Experts of a small language model.
Training: a variant of SOAP for the experts, 479M tokens.
Below are experts of layer 2 (counted from 0) of a mixture-of-experts language model. Rows are named router (the router's row for the expert), gate (a neuron's input weights, with its number), up (a neuron's input weights, with its number) and show model dimensions 0-127. Each number is 128 + 24 x the weight over its row's rms, rounded and kept within 0 to 255. Numbers have three digits each.
Before each expert's rows: "comes after" lists some tokens at least twice as common just before its tokens as in all text. This comes from a sample of Wikipedia text that the model never trained on. Tokens count by the router's weight.

# expert 4
comes after: " |", " ", "|", "201", "200", ":"
router:159159137142105138144085119100125114086147142129129157091133149075142140168098126130134132104130131170114138062100131124142143105134124092103145131125104105130134134170144133148122103124146119100123164144145149142117146134164117073161128158140135142135123111142117115153108157182179118144125124144120085116142144154098172162137164090123157186154150135126109129095128152088176132136148
gate3:124137126152120169146091135182135077168140149107119151153112164149149105149141116191105134140079155132112151125119107144081113169161094169109114063131154128125111104161166141119121118143152136140147114134137126128129104126105137136087125118121111105135107153105116117168131118131093148144110116107127183109112105123123148118146113151166131116099098170146153106136106183138137145157105
up3:145144116128112092150154125159108074130151080119103098166161130156139126101133127156127125136102145117186129148117134133114136146198086107172103126146067110166129118122098148104116059119153139092137119175155077111111114107140149109132129072122110116109152124123112124144113089124124151144130135105127163142123125120115161135146136151113143089152102134144116090133149131148135110119130
gate4:107110130122102141074119129141159150099152092130152116115109121188159136155137119123113121097100118117105125112121116160129133109159177164116129083135124105131095136161145154169083137121143145141083144136163113116109123136142151093141136138119152086116136125121100123099122097123135082158127078113181152175117140130163123109075116139159137137118139129101111132104116183101119111147174
up4:116109152121160119121126134136129114177130113123120144143126103122153128176130147135134114110142154116132091154145105103104119126141058148113097140162121181094109096118089114153122115115063110156169145109130107119126162120139141115151123175112086115135172141158154099129117111134138149108125122081123067109126111126124126162129107140136107080132177125106129090174110109080128107131113
gate5:129090118107150107171112152114111104114106139119155137093151124079085083166102120118076147162128141087155137159125110127079122157130143177134112117105120098103113113132108145145078129131167162126134146169156130156100146119101107090116123129166131143127150142109148120146108154121153155167113116131129110151148144151124108119139135153106153076123157091123104137144109086148182138149138
up5:141138154190104142109175176097105117096112112167125145115130143118117102172147097127153078100148140116132142148129144155133152142165115112121135162094137141099145089117117115138176122150092127140112119139167151083140122115122098161122117137116099135110133102141155118162162133150120144154126152129093146108106116156092111131151138114121119085118126109182095159123143160176087142144165
gate6:129152145119109114112133108151082123095171152105101131100094166143166126144139158136103138127156112146114179142116122156083104138129123108122122157110158131164124121139104111135124121133151148078115143178173123174143103117107136105112120112107099154148119118089130101125106086181120066129115152173164135164155115110132111147115113151113112142137077136129135118139131171161139152165111
up6:145160130082144180130106165122096158097138131073131117105145171104102134089169118136123162133122124140103136124114092100133122096176086113161155137135099143171116142129106096112109155158133128172140158154147150130158153155096132156115139140087125129080107137119113115147062167142129110132116142109100138140156117125133156155139140142113137115115146134145136119099150155141078127167140
gate7:112103125094135143103114160117105083138146154094126109156142134129154122115112163093088125144114173154130134132122125131122087071124108143148148099115093137126103137129099161107149154092112115120107135147098104127138091135175110126104180153131178108142174122143128137107121156136141128158148144126092096149154083102109156143102141140119183093132102097115107121101152103069136110133111
up7:110116095112139159138140127134139138111153170167141128105150169146126140153123106144091102166140169148144111107108139149144108134112118116133094125123108139134145136136181080152123178156137137129121100134133137108150134080133111135122162150107138136098102077123115124148155076119152071145095118130158158136138115090148122124144114091135133102057141156125122125127112107153057141130171
gate8:154117086148123158159142136119169107135104142106082158128144135079124107122137123142114131158125201113130134112149137166114124145097125137128118093128120143115132100089108134176082099190105122124160133165150174107127118090085160133126118127166133135118096129119145151119144161117128111122081119199107134130078127134135105147108143125104092113111140125114157143159138129147114105140107
up8:167164111096116156158113124128100127124130107133094129115128153139108116163122135110107130156122149162103167140084128114085145090106151147179098129146117112159101178114164146158113147138151138104172151149136151095100134131078164111139095129124137125129104120138112110114104159124099130136094106153125099139110144154183126115159117105144143132134109121133159194159112118177175144139124
gate9:121130098122135121105105140118121141134165115130106149131116127150114141145126085153117101123096082152170084092139132146142108134141114118038104114120113135101110088135130146117115124095102127148146160112152078105106138143139118100119124147125108120102166132148088133173097134114077142101128118100146090100123153137142129088131141158105143109141085098123157129092095104083137101128079
up9:112120134139108082078128111139116077146117153133103105118109132119156129121120158043157143170137147137091133146123155141150144127160126080090127170120118177138122127132121122079122155141122151070135129131158120118117148148130125144067079101098112132114142163099148122123140141151109177133120118164126148116144117152115146147165116146129122121122135114112135164179158127107129134090129
gate10:131171103158145135133161159123125107147122160125083135107148128144145103085133104131125132139142091076125121120125135142112086115110101126087100101143106120156141164138196139124126158137135084077111127161158131120140141195140132126174134158095123126151144141134112101145124123100146080114140122135144149131151129156133113140198109099129132111150141128113128097148139113086122110119069
up10:121164117117134101131160093156132127090125087089098130111080089163104149123110127137140116104151101154128129114119153118132118110113099092142086122139106116180107156155155139135090100117136131123131120115111142100118093159159137130125095109069142130091142137144122123137125091157133097135134071136130076167098191116129096161123139143116135144159132129107162108121106103118117180149143
gate11:107128138168101090115120123136182137119118118125104108130180166141148103135115134106153115166086086139130101134136104130112132146105160162146092113126136133186127105085100141112127145133145128143134136173143095149145137132129152129117158125148176100143122146106153148105069112172116072133128122141140096124125165152146096159097123120139129149094148165123115175161123110146174143154129
up11:086124125112104147103153161108144126135090141102152109136160119167129104096153132152155132090097104126134130169132155108150117134095122159096160133174172145185118129135111154149144091110177138139147120163190131116133121146112170153101133112158089152114126102126135124137130115162151100113132164123138147114110076130096118103118138080103098086120135143110154139132146110163115128095139
gate12:127139151143117144122151138144144127158146050139157170082147093147122139135109138159150093148129120157120119109120114142175153085103149139123165138087128117067113121138153109163177112126095150099142097119162086135152144103138137125120099143145095117140161141158102101134120114120092126140169171172129136116131149147094132133092148115105128121129140122186132123146132137124099132083135
up12:123093126114144114109134093096185146096149081091156151118187109145117104136082131150128115092138108152132116101125092109170154093091140136133149104123113131124115095119186107138125170151143110127095097112135123132137175104093132113074122145139131130159099182137130120098113106074134118091131113144135137135080119116104100122093126149128157133126134117123144127159130089104126123122143
gate13:129123146141150164160146214116103127161164125159140190145107180121131187127113085148076128151128133107163117121156125145108113140077112151133090141107129143103181101105148130128125126138158125133129155139121130127158128125142140102142152115130148126139160077138107124078112137106165126166124090136130147130156120134147105154125126097130137123132106114081117092134137131133139094138147
up13:169118145146115164153155135124143101119114156157124129175128148130108137133110175100132136175113146151118116103125126144167085117157095108127067152108135137085150097113123132129144140095105152105097143107109176133107163083148112128097157090127114129121111160121157107107141162109099146139165091141102171160094156101134114154128110137125138129146133145115092099075141111160143133121159
gate14:131117174123128132115125168088174131148122135164089115092132134140146173177154098105106163115144129083136143110100135132136106131155104146116145139150103084136156123156106131155122146119153157121127125109189131148121181127187158156125117140128161127113109097074120138118144137139119160127118146124128108145157107150159123170151128140115107134109121110105120088173156151153161094104157
up14:129144119124087127113128153106150096146122110153113117113111096082119108132108161118093163142130091102136136130135138117093138140121145133175185118147108139138113155140109141108115119155147197129096167114151100130140141101140141160113121106127130170078098122154090212126141122143151185168152114127149114106139109144116124125136152170138088114142137135115086079123131145121137117143136
gate15:167119074150183088171114097104146128175150077105170171122096087127119143105101092162124133123122114152124065146149111127103102161107107101134128091118115133147138103139124115113131116120107092152080124120127130105089151127109114129117146130085142081127153136153151124140121154138131145118089132160144102137112128115159136147102129088112112119107140109150129103095088107141135150141106
up15:138127143126173129165080170137150076172183135136119122130133137110088073146130144189127114099149119132154123133127117166129096152158099135145068140125098156111119082117096107139101132119140129149118122142113140132107135135095120073114121103122146115106127127136122117131149163080113158124111127121163082128119100129139137130160114151106089121147158075140114113139099087128154138124148
gate16:111142134104144088129146133095162104141099122146121105088115127116143121154123126139117134126123111136142176161154156112133109139103121141091135107166188143128101178140081107140114176098190144109121109119138117097098135143152145129159137127134114141137104125153124088121140125118143137097148106156122122135202140121176105062131105131105148151120132113153123101143141134122165192148135
up16:162120109165147106097163139155148054154112125098099160154125164137174148118078158125119093162176128087121132126135128142150121136108115147134105145132158121122143150133128139120164131162128112113102144188110140160168127155135156131140132143142123142154131108137125138123141110159107090112147142152104114104121111115154095127094134122164128190139195128153136141147141129090135115132167
gate17:106135170141136118152147134110073146092127121121121124115142146134181144133100125136113109121110146143147111136136144179105114111094114121122133180130133140171139141113143163142109155148199133112153130134098105088079128141131145147164150098132153145121143156130103109140096120139154103158155125104150118133105159131144094119140146135182148152121168097133094092163085087154167143093121
up17:139141102165139187134133123165131111120150129121131096145104090129128103074111148148124146111124134127124138098124134121109128157129147152110082120076123109120135164163107146139125136132107129097115136132141131109095118172125162091159110066114174127100081145202097146129145147160161143139140098137161144125139138126135090142097109116144138139079141129164085123114103078124113129132112
gate18:113090110145138159147158123135123115117145101121086112105138118142154142101147132103158121097086108118160076156120162151094127169130141141118114170084149137164140115152149117142125116156146173160151100126117106113126110157132142132177156160123111156140101134143166104108146099195164159117144122127134080148122107129161094110127111100160129132115119170071136154132158149127150111120136
up18:129127135134152155134137124111092104084106133168126130127106105102145091184108122123160165131120137131090144103148141139131097147168135121179107145118137169162092139140124156140139144124081126190090124132097129128152079114130108129129175111131157144133127145129124158133115155110181164099167128160092181112130089100138127150137140138149145140137115114153065114133135108090131135131132
gate19:132142156142121138083094129152133111147150157113150122167138114153172154088155115112097123158102149117150133117079123121147163129127093131115149093085112120143096120129107094129116123118154146137164134174142088128123106083154141127128100132110124108135094056130134124111122113161095133120108093145142141171128156175089184124102144095124116111133124164143175152106118106114147142129156
up19:124146143164136105164104123129105134137168108137116166098106113117091145112166110122191153148083127128180163177163130128112147113139119115091095101142135220133095144116106161139151104137120128128143134094097121109121117120148144112125123141109088124124124154138149155112093140154101124126096128113124146110128122158130100127148109144147132148145176111118180108140107127147168127159093

# expert 7
comes after: " |\n", "\n", ")\n", "0", ")", "1"
router:119143123112121124095144125142066149137140101151130124145155121163114116110149143176133126111094119103114138157102100106093148145111128146104131129133115169118098151142155132101157117175151128111168099112082145150108170150111157153141115078097165125109093163124116108132143115141155128104154088117151110135096104108167108127123067147161170130109115128137161135103155089133080135123152
gate3:099143143123123126100132152169117127155106115074111134109094135126178124138134131145163133122130104078129166162123099146124138155179152143150141139121139116105147105134144170126144118128106106138164129112175122152182123185124183117133117128129129144100122111090083131134078117147122097153116084143130087106150143128168085109139114132131098148172117137094093141120164145122097124130149
up3:136121123149114116148144106128112087112117124124168176103112105126106120155123147135127118122107144135139122117122101123118161104124095096143138087090108152113120155131131118072166117090107107111094138115121139100095174123127091146119138153148100090134118133144130127091130109100137116105140133100090153158109118151157181131141138106173146110143184051132087136159099095108104119150087
gate4:165126141166124171149125143136150135138149155137111156103150076134161158143125101136107130119127153116180164139142090157137121162167115135109143115128119166106141133168132167138142088124123124155110127090069146077139129157146131136116134146156100136137116155138152116174122079097172108130145168108139101152122119153137131092141124108169140122153162132121119116147125131087082096160093
up4:104097156146106104145128128147125119153133154144098120182084112100134104131065180090107110138145148123091118136153136134154147119099135105133141107083143118083110091132111133155157138168110124134118149155133136169171083144133129146101126123087099132128109081107138160088145145147125135120085103105125095093147172144129103139122104119113106135099129123127155157129150107126070115140148
gate5:138135139139100141120159131134120116148136123131150119114162111156095110144165127145118070138180144137095127150106137147139097134075088171123111120114156141163151135096109094126126147111135140143142177149109126090149103128146158139120145157120099111067141145082103094124139164126135176128125149142131093143068082105116122112107105135096112145157113116138149092152158113142141133182126
up5:082142123142112133144090142140138109130165140150101160118127101084114120138146152108161132115161141116113126113146147127109132122077161113115122142141117174139154117107150186147121049181106151123128104138136113125145112139129155086104120125110153117128123104145120194131129145152110128093128118143134139133188144136096120088077130193153154103123127142155138131082145138147123120132141
gate6:121116129127163114119135166114130104141097113092167095128163167132161119067151146137105091154122078130141117139123111180100128139106106157164108131105136134157127165113116108091123120148161129105114142139147151153131094157135103119122148098086160107097116103117097145149081103173097114112118094094118168145127163081119143157134109116158124120141089129115103114149134127108141100118089
up6:147100098100158134133121088107122176112160140083104108112110100124170162136098171117115151076169134152181116155159115120156127093130128126155105114105130130110137131148166122122118100096131148115131146132118143143148118093123156132106063158192141118151138145085116136173123127104135134134123114085163140116123118162191111095130127117101155138114128098152134111135148108134113115131144
gate7:121121127121147115118161129113135171112194120109137109105176115134135145145122118134141126124134114128184172187112142118133081167109162145102091131091137127138108109126157154111130113122152098144115133100115111116129098106126126125120130152163090141078123139134170101156100130128185116146085143101137102131107188169128136119126187117158151109136100133119146118146145095117128151150097
up7:144143137144105109103164125098138133082179123120137155136169113132084191149149074150150165123120125152136168146127135107121069106118123136074127129151131113137119169108115124083111166124112105107121125129135121077132182113123121129110140106152088153091148125151124099154165128113147153158133117157144116126074135158101143133116106130108144097136128127133145150095128112140093151142100
gate8:094115160103099114070144160102121135126138114126147117130153132132118132099127135144080084168112118154157115154109119121092125113116086155169131145126135148161116112167112150131124115100145095112132113101122104073132070099102175114133141160122129151121116124144082152128100118136112094119170111141145115148137113108132172091126121108148154126127075125136155110099139143096116065154102
up8:145127127127112138123108084112151168107088136157150110101119116131092145116114174112152123139122117132132130077109117157176158107136114111162119147160125121070122144093129131148136136138151091149143146162126100119092157203167079143107116119144142080108154113153126156122134154091108110133135156115117142121102093157141119117123125153139104152187105118125145155149134110107106168096113
gate9:110142155146129150119115163128136146106135107155111134079126125082156114124142121143147094132074121117141142128141114159116129089172120121168144129149128087092107107154090117154123106138157134133127114117144096112116136155127126131123085103124110122083144105131122122134089135088100137176087117084133219101128110148138156088152112126156127165113144141132116120096116128158082110115085
up9:135121141163120119095144121157120120126100141099153121118174134183133099149113127147133146076088171148150128114132129071107115094155139106115134093125170154166084118143098102122106132106133143112125168108152128143113111118095110136121127111160142089132142168137134119121100133125138134119098129125111166132094122132144175097138130093118121129124120095187109090188084131159103126080126
gate10:139106129170089096124124153141121155124096103147171086114184142097105152112146145136088123129145108104112119122129102150091139106125161173124102100106129152144140123135158156190102125169110159108145157165158131129114140133106132084094105108158122145073136136118124135128115170167166088172133143138135113120159148102113122117104136132163118137107096129077143122103155141113113121138117
up10:132122133132056139081134122142193120126119099131159074171148096130123108131117187108128115135125149113104131110103108152067114156127133166134113152124117146133129156157141156158144123136083167128103132132177161092111150109132149132130145115142108136090144119122107133166095106095122145131116148158118122114139169148108125116103155141154099112121142075126121154141132148139072140134111
gate11:138115135160112095130088124093090132127118149075139121115117114076131124116105117104096133148151156124175175160103174118130114086101114109123169157121151160137134110126112118087131108135158128153125118119089124146169124129103146150126111116119087147117075142110141113147089144135149143108087128157105129168139076116141101091123090110147090125086090150171134133157145129107114125130131
up11:154142113137119119135161152126098124099122160147129141114127185146131152107145170175124105105110099119123133138140139162145111135094104154115109103123150168124110150081155117153133127111114107097123155128162144162170120116120144098128106184072142096144118137137165137094133165129134129168112131134111127133113128125116119079092151124082141131102147110157133124119102047128152108164090
gate12:119146129150171123143105128129131094119125158183139116098101109164113126162118148179135102122149139116118133096106125149095064132119131147117128108147119120166140126072142118108070114182132101077120153179108129133127144092155149111123080133168115125128139130120111161146136124150138152131087129149128151122095119118123135100104087144151163110118112141141171152189139144118120146139143
up12:121092151141103130127145148103133135139128122109136175142137152104149155142127115134182051143131123094152139107186145141124162141112149120153148104135096090152108127180108086135114138149125142150141123092082131122125142078116107122084131111128162145148107122139136083131146117119133106133186102095131147128163133166173120115132151147153141134124169161131112075146115132138140115165135
gate13:153121138099171146124141110146135107131109153100164142145163069128145113118118139124120106087134125117170125097108113170126108160088171152097135125139077106165122149100146104126121104168135123084119149146147101167127081147115113151185135102109138128140110124124122108164125107165129165149125148104127121156145104105110125118146142074160092127092100149147149147102117105144151156095140
up13:154142136110137122166153114133140163158104087093137151163110126092179157145167144121100102127134173093128116135169116142120120126102060134111157092125099147106135138084161072094145118098127112121124091122123132124175094097107107158125113170121113138117111131125122092144138141165108148123158123105133132151135125114084143083138151121139094129123121136116120144168172123161102137111150
gate14:117113139160155101122129145114058121144152085093123080124130102131074136146109149094131120160148119160130131154123176118086093106123139096146132149136096128160149115118134108138111137144156132124095137109126093164110095134121193129122091147141140148108096120127121145128134072142138127120129158113113138174080135100119110088109165123111125129095093109122159134150149112149107162085127
up14:147154135115114086087122152124146121168154087144122155130121172121139149092141143123139138114146117113117110093150098128170114149098115160133118143104112131143091078110117135185133148136092167124123157149119138108122095140136129092141136115159145123133117117178137141096195106119107145125097134145142093111177145148118129174120120105093153189130145109107130126085152170155153131118109
gate15:086119178118172173117143132128154115093134130156114120095132120118153132134176104149131119130137144148142144127150152120138091170082090112149178129114098145128170126125127119088113094111155118131162139146115137124137108130164153163115146091093121107091140106113121137118123154155123105110126076145145072148110109112168106101133147167130112119142093105075106115114094128139175114144146
up15:135147128178118138145176156115125130136132109139144111134134124126141092140168159111161118088174140161094096135144086135196090131144134081091122100116096130088163122110110147144152153105094120110158113146119173096124137108143091139124147099076147147143123126112110137119153124116111055119149126149133166118101095174132153139116140127144119132165134097141121110136141130142134152138159
gate16:127092157129142098119138117151134125097118145193172111132112092127145147162136134145138135114074161097081156119108131163094096158145138113125166092113193146141121116156110117149136126097099135115108119083109109118114131130125140120172132114147121107108137146102107168126136126122095166118127100133122142123063140106150102155087124122157148119121072121108104110169099112123136100127099
up16:115145110121168115167131153121111123154113125126097122113118162081111121171108130124155142091114130162171093156150133120128149130105081162105088127120142143110120137080134093152120104134153133122095155108123160120130130165066111174118090109103134144125142123132108125115136177139084121120107145136147075135164149150106112123140114135131164121108086099124166117090163108162097153159127
gate17:117160101102136116124134126128098155156114102096175148164106107148144137131124160148111137148139086133156109112117127147114158146107171148119159090154184088171123163147137127102106138138151139130127122140105117154111078152102145108134123147101095115133121165164064091096103161151087136137080159144136124107121138126110116092137102124119130156150089120099158111127136108105091111097132
up17:111116147135134138113123133129085107134149140113082116076125172113115086121097117145131130137135141119116131162147131092141097151142134101144125156083109145118151116148131130074149164122131164127145124095140139085139096128121153113126093102099181116140133167120142188156142148111161149145134097116160108110103103094099152193175098108149129104112109144144101116110109111101164146141157
gate18:096089104115140109137102095117102133137174149140124154160118133133154140112204186122123116139155106185108118136149149111142135125067107150100157134115153134135133116138120132092112144148093114156118123157143124134132100167100169156116120123084152117129111147135129124107092138134095066147139124149120130133112100128143104110124094156139159133121135153137139162163098100100182102156124
up18:123129092150159149124137090149095131148137132127119111131143156132110130121192168093145165172178116145134157105142143118128121172092114105118146149127097087152142139124134127117153138103129097105091117089117129125159109161103161131130128107121160115115130145166172134072130104097084137141108131107111101155120076110110136089150140129096149108154154135187120110165132135121158133151109
gate19:132080132166146112115149145139084116175155128132114151108127114177144152141168095118108095150157103157087167119133099146141120147155117123134141132119155112145099158117121112109144158157158118151125141110113138097149154121120109150111121090098097130134105120086123081104122060119156123130090120138124144173129142100146149140133128110173116144151092120093088140128111115088187128111148
up19:082156152118135147136128156120154123113137111142098161144163102131113082139151148160109098107135102107133147123146115149113081129083133118134073134089137141118101126130112110148171118180128164090110130105158122162167160100093149157155156129113106129117152112153158123122123183126157131089128139132105105162087149128155131151114109133121171084150146133142087116111112147095143160130104

# expert 0
comes after: " of", " in", " to", " and", " with", " at"
router:108101101118131169152110107079116160156114148105145137154105159138135132161170135123102121139162087144154112100158117122151093113096125116166152131120145134121172098128158116168120164122089138107151166167097121186176129131108112101116114186142113132132163139101104150150143107071113132124112149131143160130150149134082135096130133132126107152136131162103164136136108140135143162116108
gate3:178096171136129123168143095087102118137102168121112139100146123118154129136128137104072159111144159157117133131136103120114145119125129145104111130162152082154141120124113134149104169157137169080121140130175125134133137139134153103153129099131100200150127100109121110169108170164134170147113091129117076130123171104133115091149100136114115140158138139105110135106134128106158154133116
up3:125108116123125115158163130138115156123138143151150100109119124161158125134145126116178143127111146115104149104140143124145162139121095115115133122149095145159129081115112123117163146154109092164106111138132156118118137091165132195147143170139151111111127106123133125115063078110136157107144057099130150135111108080144089086145134166111139104102135101124116149127127136116166094174119
gate4:123157111192069130099169161107124155119157146161116152135111142149163128135115117166122134136139082113131133122111103137115142144100143128164103132105142125149127101115166113157120175157128147133125172177103151129152153097106135126110088109116110115124161123104124165185124088155159121166095151126097113148150137130118152171121118102141094139144139171144127141089124099092119121148128
up4:105124142102150122109132153121136142128139134133157121138142163112086101172144115107135114126133170140080072134146142207123081123153117131098177096135091144141181086146126157164134126116152127166139099090146112187149113127116102119143135122130122139147137161100109101093110136081143136144121113134129115124144091140154108122168124167108149121114152150113154109147132102153114098137149
gate5:102113106137142125139109121104154162163134122106171123128077091149158094134146090152130111127152063105100142106115159124118077167113122148150093121091146127109127124138131153142132132111138123119131138172102096125118081150144138138120124169134152124111154159142063108138103102110137121108106133158150121152109151126100131130120123141126155085082093127162163154107095111131169118136077
up5:097120105153151143144145135085159145178121142156123143132111181144159112126164078157083157108132123096115189098128141105109108111100110149159127111138131111128110125154108147134105189106129124102183145113149118149146096106123086111135160126117148120117156119107120117152153124130152169114115137128137132087084118181139161126125144143127152119076121182137147116135095138131152116136128
gate6:106142105110101136146121109164117118146131118096144187131117126124151121085138111181093098163127108141149063122133136131118130123134081097108127119083167093128134116143110111140132121080133155132109173140111145141134113146165150082124149153106140147136156117129079132107091125106116120143097178116107130132164155107097188125130134099135149124133113125131124099146105140109060137153104
up6:148096147139123113112099113130121119088109142147128133106153108134116100110077137126130147078138147126099153084129113116120089146110124114162137086138116153134116122149155140138084143184141093158164100130104145154131184123145108136149144155094148098102165132127127140124168166113193178113117113158131156160097127124142093154097105141136116109121152150123098094146144122096156122089141
gate7:117090139142166110124119106113144133119105154108135145128114113125138139128122132079077164088136111146178145127170126125103140139130120116143140091150158095125147117180119161172124108110171142157137120170152132132117069146106105097140156146149113131121132125134106163126114111104137059087105142176100107147115143130116108095107124099114122123131154188105126112109102123155150158130089
up7:135136128117096160166121173147077134121138067162102121093129116148120100125113145138129105148089095159109141135118142162115141098123119121067105124138144130124127176086112119138116145164116123118123132168149130146135154127137158134103118099112116121141125140141146081100128143171165180182152132131123121112127128150131123134103072135145106150159173115156095116145163129078095119104148
gate8:107121107079156186123198139160142165157153102137134122134142090137106144105099130158116105119121120114143136183152132189158125142127105109106129160145138150122142132113121108142153117135123098124133173136168128118134093149087108123136106104100146114123135121163097089080132119080114111163101155111140151139109149149172145133156129120139156137174116151106140141096134108116085140131128
up8:108158127110124134156170150123128145112148115160134123127108129126122191104118143156129111154122130130123149151162153164178116099074102116108142128122141126097137166081102124132118172121144104103086147127148146087164124142132094182133144087082144111123115087180108144097112146103127128145131171126102104133143144141112131099174158129106128109142104113104119136104159144158075119112123
gate9:171178095148107126156143110094161135115130164116095090067160111143141153117123126121111105153108115191135119129134122129120113101157092107121148141122168128134091116087138093137140169145144144117100114115129160087124171107129122148060104105114089134103124143096131145150126111143138140109130119147164155164110109161149135118141126131170101106099118133089090124138152130114091124116138
up9:121120121162125100157085156137089105131133136094094129128114120143149142154124136111095128121180101143113172156106143111134110108088145137139121119114107146115134109139121113094122158137115176135143142067151097099164084173111130168139151150130173160132118130176104188131160108136117123121136129103128114146151132155124150082140129096138068109089140147139103092099124144149116137143103
gate10:118108092137161139137122112184156119143144120121136124111126159110106139154148113120090126174151151105139108071154112112140110143125155115121130103130127133146113114113135104147130189109108158145095175129123127143114142143126110116136061166092099096131130136159137135106170154112120160143126170196139111174129152178115138108147176138128137121152098152133178151146120097118146122125113
up10:161090137167119113145117138091124117110095144152115123089158122118128176134143151111128134094099144181139127164120193134121115078141122109138153142125088113133140135143149136097113128135129165122145160121127136153114128135147106098127151110143108138104115142061140099138110117131108134156131063106125149092112108124107142176130087125173117135080109130092133123097142180130132174146146
gate11:143122096132134176137118126154103135158111135113149139110134125115095131096152092159113140154166101175168126106116195130116194075136106133109174149091111130133136158112146110154137163133096132128104128132089098163150134157118168109088136122113174129157104120144138140074104133133100090129159138144118101138155129117107113122097122107153125112130133136135121165099173124097122137109114
up11:140132138136127111147095117095129111152129145127154126150163124143109149140135156172125169094139103194146168116117139163129192098141112167118111108116090154140134168105124121120145160167119099127111133140140145177106131128144125159092136136118141120139090112116151106084096174143121121129161127109150107163159099146159143135102106166136139144128135131103117145139210124120099124149156
gate12:139141141113149184094101120139112110141165136148190091116120132150108129106131107146129111145130164118122124106077121186131096153105127151113119119140144130126111172162074102126110147116115120143123150121138116105172121099099117164135136135115134123162153105136099133144124149117155144136137165105111157170081144126143142146144139075133125088141082120091134119170144184131093140164108
up12:100134137149098090090107119153112134108135125098103102146132175159085111172114170148126143140142109083147145134124104086126093102118082118171142107092106126116132113144102147131116157133184096097135121125113111123099120138098140089107156089146155139139170140146149148114109119121119112104070112144152120099088117118137117168136139174121168130131162114145145114100125133115103152093101
gate13:098117134163120128114110133101146118103150154131123133121140134110132148116135157104076151151102085113189121095133092112151150136123131154130137133137165095119111133104100133172101123157148132110118182136124143093110127130154137116162160114070129091132132147123119137069148128090134124145117127117162147060148102121143088137153127166152088149148098139129130143111122106085100122071131
up13:124127145133096127148139080128115123150119141116101104112097172178162042160100152122132107150164155106106142119119138163129124193099140113145106113091125190111123113162128142104124149133099112138126154139106118135129093139115169095152081139104120132112180182121103152165123127113135133122105151103122119148115139095110118143132161118126114132140104156133086105116117116108123147146117
gate14:126133101122106112115110113160100111086120111160106136100133122138168120125141138147175103130125078126162119136176108105153117115116099106160144090167092131141109087137100147142094150140127126130115143163115163119124066157117101128079093168087098141123127141133093121099122150089132175154127130148150127141127167143118124126137127109159157124122131140122166131139086160086091101149166
up14:125128176115131172140117132093131155110139144092132121143102174126127139122119091097139150129103167112166106130107144133115153115129151178091125161126130090162137144142122113120125148103152112111122116110134143119119164118152165131132172099154180143108130166116170196190128127156176092118120109105116137101150145127159156161150105116118125154123125124145124121077138126134150155100084
gate15:131112095123135124135115084137126089153103081126140117143076113109123147160120079105117154112107118164182088106135122072122103105122129096135149153125142147150119105111123145161160160124206157117124124108132136176102164133110099114157122114118145137103118132144097171128130145119087157089131126136183153139142112157169120140125128137128108137101110138154130122093135106137134178136114
up15:136103131170120137143105118104160140156137121120141135168084128176105173146129130105061159088156133126112163142155130125122177139122151136134127145119139117133165129114179138111146113116174138164160087132094081174115112110138137139172139142126145130107120109129158148099143103089144162145110119187151132164123146164129136108124103132126111145120164088123155141130143174150126140114113
gate16:128107138136147119148135107159135150118136135110166113133124179110125164144140127131104106156111099069145120096163088149101116144107164127101147132133139123118098110128075155156058130129142144123130124145166133143138113167101119123128157136124128102099119160101099148155164178135089122140093114127121089136108116116112117135132131144102183114137150179088127090101116141111109155121190
up16:106172100161151128155143105161120127118113138108120105146115147124115149148155132162128099145096106120126162126152124122157084121146111089105100107123156120129083121149087093134144141162109105149125142133156112142140102191102098144111140122122128111127138158127147135157095135119096120149180107089133123121088115105123151133161131146091184113176130208131125103125092146107117106139157
gate17:134110095132142167135093132190115183148159148086089110121130115110105113150112102103180107112125052098141090126154136136107103151140157110152133088124123112145169098161118140130116099144165140118121158172134101124148086151094153088116095127114101120160127117150109143162131113101129115104124124109160137123130121133088132119143090155162128107132099149119160129128139139134104100108130
up17:140142103138165120133141174144090141068141161171169156163105175108119150172134126142137137119100157144130181168154120114147119129115132144168137106144152141135159159157125129118182096123109111141147089155100147079141131116118140183149156143125122145155065151106142117139119117124125138139122115145125105124128137121088099089164111102129102151114115075119133128113138140118138130124159
gate18:110173159138148156120177164146134146139148186127110140129125145097089155107140120128133154130151136114104146134123109203132131146123144140125154120099116141175170095104131144117148100117084109126146107159160106151168096171181163136095101158094088149133133147161157142153140106137124136126122141153132153121151116163125145104182097127103117126117112129117138109100116145132084118130136
up18:146160163143139124109134128135144110108120167123112137132139116134187118111074107115165151091120154107090165127107105116133144135145109189119123137115133135112166163110092102070125132124105117129129081115139112135144126154116126120146097151134100059138145095098110104143133132144155127118124115133133145106137105091131144131099097058172143123115134100128099097108132098125143147171176
gate19:122112116112137089129128133132087121156107159112098091145126119168133089098119109106153121119151139127088141155079090127149135119115158096123152086152139135136105093089121133156134103124152148135108103140123112138140111139112156124093136108132128140173132168143107115169114109139116132111120165153112101097145140096115097128166082091131095077123069128178156123151124072151168130123109
up19:137155136142117127142134098124120154130123109121181154122144157128094158131122159168101100132123108164187145096148124097123112128154106138081157142106124118151162148141153067120131180129128109161136110157127168181130175118148122131120123091131175122162118149141119138098142179127136115139145097118152120152110124114107110117124154132098159122171178121150177107137164150149115139134126